Weights of a small mixture-of-experts language model, trained from scratch on English Wikipedia.
Size: 14 layers, width 128, vocabulary 1024.
Experts: 64 experts in each of 7 layers, 128 squared ReLU neurons an expert, 4 picks a token, a softmax router.
Below are experts of layer 4 (counted from 0) of a mixture-of-experts language model. Rows are named router (the router's row for the expert), up (a neuron's input weights, with its number), down (a neuron's output weights, with its number) and show model dimensions 0-63. Each number is 500 + 50 x the weight over its row's rms, rounded and kept within 0 to 999. Numbers have three digits each.
After each expert's rows: a language model's description of what the expert responds to; "mostly gets" lists some tokens that are sent to it at least half of the time. This comes from a sample of Wikipedia text that the model never trained on.

# expert 44
router:462479430459514538451544452549513476473486447469438528489581476420510522465473544510531512544460542511479455464538475533630495535534490447532543544460545428467455520574438529490450403537493421
up0:500501536486509433409460568410470499491441550487471515539536469488580520352526521431488436515546517392462462569535530518630443492592458487487578456492603518573548417495480465509554516511388470
down0:539418512462481493545504551521614481478557492437460452548471471456548398580547512499552484569445503486535532497543480438520566404405463517553610479475373444594427563557483491485557526545398453
What it handles: Early pieces of words, especially after G, such as G-ast-ropod, G-er-many, G-o-vernment, plus word-initial J, r, p, b.
mostly gets: " r", " re", " J", " ch", " b", "ã"

# expert 25
router:564484475444502534499481486497524569511496495470377617532621508468492549404485545462427493536506520483502474488583501535622561605434525409511560463450550407435486529515458576538542481454494426
up0:540552442564498572409491536523472493633527439511492476570542489481487557373501433536570492455427486433555542491446469476579548478515542408487508554461615395521540451486487561535428526473580476
down0:552515511539493518488444555573473546443548516506549499463457522520550526466545475497516485508432471497526529534508529579558539539565477439493479511514544575391518490520527536603523492515414505
What it handles: Word-initial a/A and an, ex, plus mid-word g after Be or Emer, as in be-g-inning, Emer-g-ing.
mostly gets: " A", " a", " ex", " an", " He", "±"

# expert 38
router:555505532455526561521493427519539532508474449533382658473629464404481516480495528442436480486437482488552458513567517502527541512549542440497540585421501396466488489478532601556525432481476468
up0:536444519485586496489429567429514472478531508492484557426538439399556517424404525339444569480431514608441558440532539462579498554525533483513526566441488505516501419519432492545451542459539446
down0:468487449396500551564522575433541476413443505464493465502516527554465524469516551505417465545472525510493486547326430481467532475506495517473567444479588576393504518515480474464495561621483365
What it handles: The letter h after a consonant, mainly in transliterated names like D-h-abi, S-h-im, Abra-h-am; also final year digits.
mostly gets: " h", " Ch", " H", "h", " com", "her"

# expert 59
router:535431481451575529458509496476484449572527491533413595495513496420482513521491539473535569515501542511563453496523463436530525550460463483484508562399525462469430520518509482588556454469512352
up0:460548563497450520431456443461424483459513460492443476460447502437452518502525379538473582444486403475512497454494462389503488586543475542506514499439571505526514549472538538534463544555586486
down0:411512511455509375469555495443528531494527425496407602496521464497553523506498499380549471480535420461506422453429474548569503561453477574522528582527500516572506522545559442453558485538551518
What it handles: The articles the/The and conjunctions and, that, or, plus endings like tong-ue, Long-ue-ville, teen-age.
mostly gets: " the", " The", " and", "The", " that", " or"

# expert 49
router:510492495489546582525465477485479498482536444490419610450512488401515523490480552472493541488543447540540493502583478503549486583524534462538593511440534453413446510519460560551517522461530346
up0:582499543468460538438429601538539482530526480515503501511492534481424463495513412358490454534439523525405505508471583587514476428434444495512529481438416457493569533449454526509524552464487550
down0:504526518398507413477387471470357566489455534535505416545582465469548484482467511457485445536482564425499485569478502526545606503488455543525404493492548477497569492551496524516536538534508446
What it handles: The word the following prepositions like over, of, in, as in over the city, plus ust in industry, and sentence-final periods.
mostly gets: " the", " The", " that", "The", "$", "“"

# expert 37
router:487484474470515554482516414516441500495502430523373641509564436460512561449431549499504498530443472492488537431559481446590530547509456415486560515465581454464469499542460453517542476438514459
up0:491448441467399534586501516476487502421542487469430539507552558431556494578420478421478500441508502465533406437496606464474541577458453553545598615481503525496492481488449526494424564405514492
down0:425644524413487484515425529542472505506519483520529537514495533433479510573437487419477409501531470509489485411463504536509482477509529545538545531462508482501524501412513399493458588488460441
What it handles: Piece right after a word-initial S or s, like S-eason, S-eychelles, s-ummer, plus words beginning with n, r, de, from.
mostly gets: " n", " In", " r", " from", " de", " J"

# expert 27
router:460469477509525513511502462509486521555439447479384644468519437457512499505505495469483524546505500527555476462568488482590502566488503455535538601422570459478429485482494492558556434457474421
up0:505589433536471505461472574475527474548441400550483558565511585529436538367448480515478515480520491587488536529514510427508508489461465441566464530462580474477480431509501509538520521451585512
down0:523518531553553480560524545440451421523564516541526482475513553538522450432573486476450554589588458531446493477559555507441484481425513390608626561515568510537502481489491477503509436567468618
What it handles: The letter m or M as a word start or inner piece, e.g. B-M-W, web-m-aster, Ber-m-údez, hy-m-n, 720 m.
mostly gets: " m", " M", " e", "M", "×", " ex"

# expert 39
router:526548484533581530532515465463493468487452513504399602531599488441531501514511545475511477613531541548538493488544498460519544561518546492577471576395489462459461528541460552501553495532485417
up5:517533502456460467508506506509541661523521463437492493471456515529354463481508422493582544522514522581466458415604519470508404484558511461447462562534453455429514546569520612546427493535510468
down5:479473420535542435509539524557488570484468485477477475519582465439490445517549533409458488476526462462505412432593490537453438461483505474505611524498511433418482457666478470533450470461491463
What it handles: Inner piece ul in res-ul-t, res-ul-ting, cons-ul-tant, H-ul-l, plus table pipes, quotes and apostrophes.
mostly gets: "ork", "ran", "all", "ã", "\"", "'"

# expert 60
router:518478513457544592507458484500442475484531429432428567566587488451503528531494574498421462525508506483554466468605485429595449628523513426537516509394538489521493555510466525513471403508565407
up0:525491460519485568536489452469514466481509445423436525541475472466503527536508493459484511460560429501561404628598451424518498519518548452495573489416492486433485529421545441545456486535453487
down0:489573468465421465550539486534543445528477481520586444407462555458493489479458526533535546510396541516485460486457421452362425434502595560456555549513417500448589514473457451485410475447512511
What it handles: The piece it inside names and words like exhibits, Jitendra, plus line breaks, table dividers, and opening parentheses.
mostly gets: "|---", "it", "(", " I", " was", "oun"

# expert 36
router:524479450496549517474534454471413464533481446504380649523610405459526561456452559425517525525478511523507484516569477453607565617521473395524546513448537470458491494553469510542527450517481473
up0:405557520552562445484500366470469494392486527491484524477525487485492582546452516438483541553512456513570453516499522399482496579570415437538518488440548511471568536426486570492471491555566502
down0:523558534534507549563524540464520548472488537536566593570505523488513472424568515501471569509536505451531444420564623477436453519568588508395478522500480515386475571559568519502540485583558544
What it handles: Pieces following an initial s or t, such as ed, om, o, en, as in sediments, sedan, someone, Tokyo, tenant.
mostly gets: " n", " com", " r", " J", " ch", " de"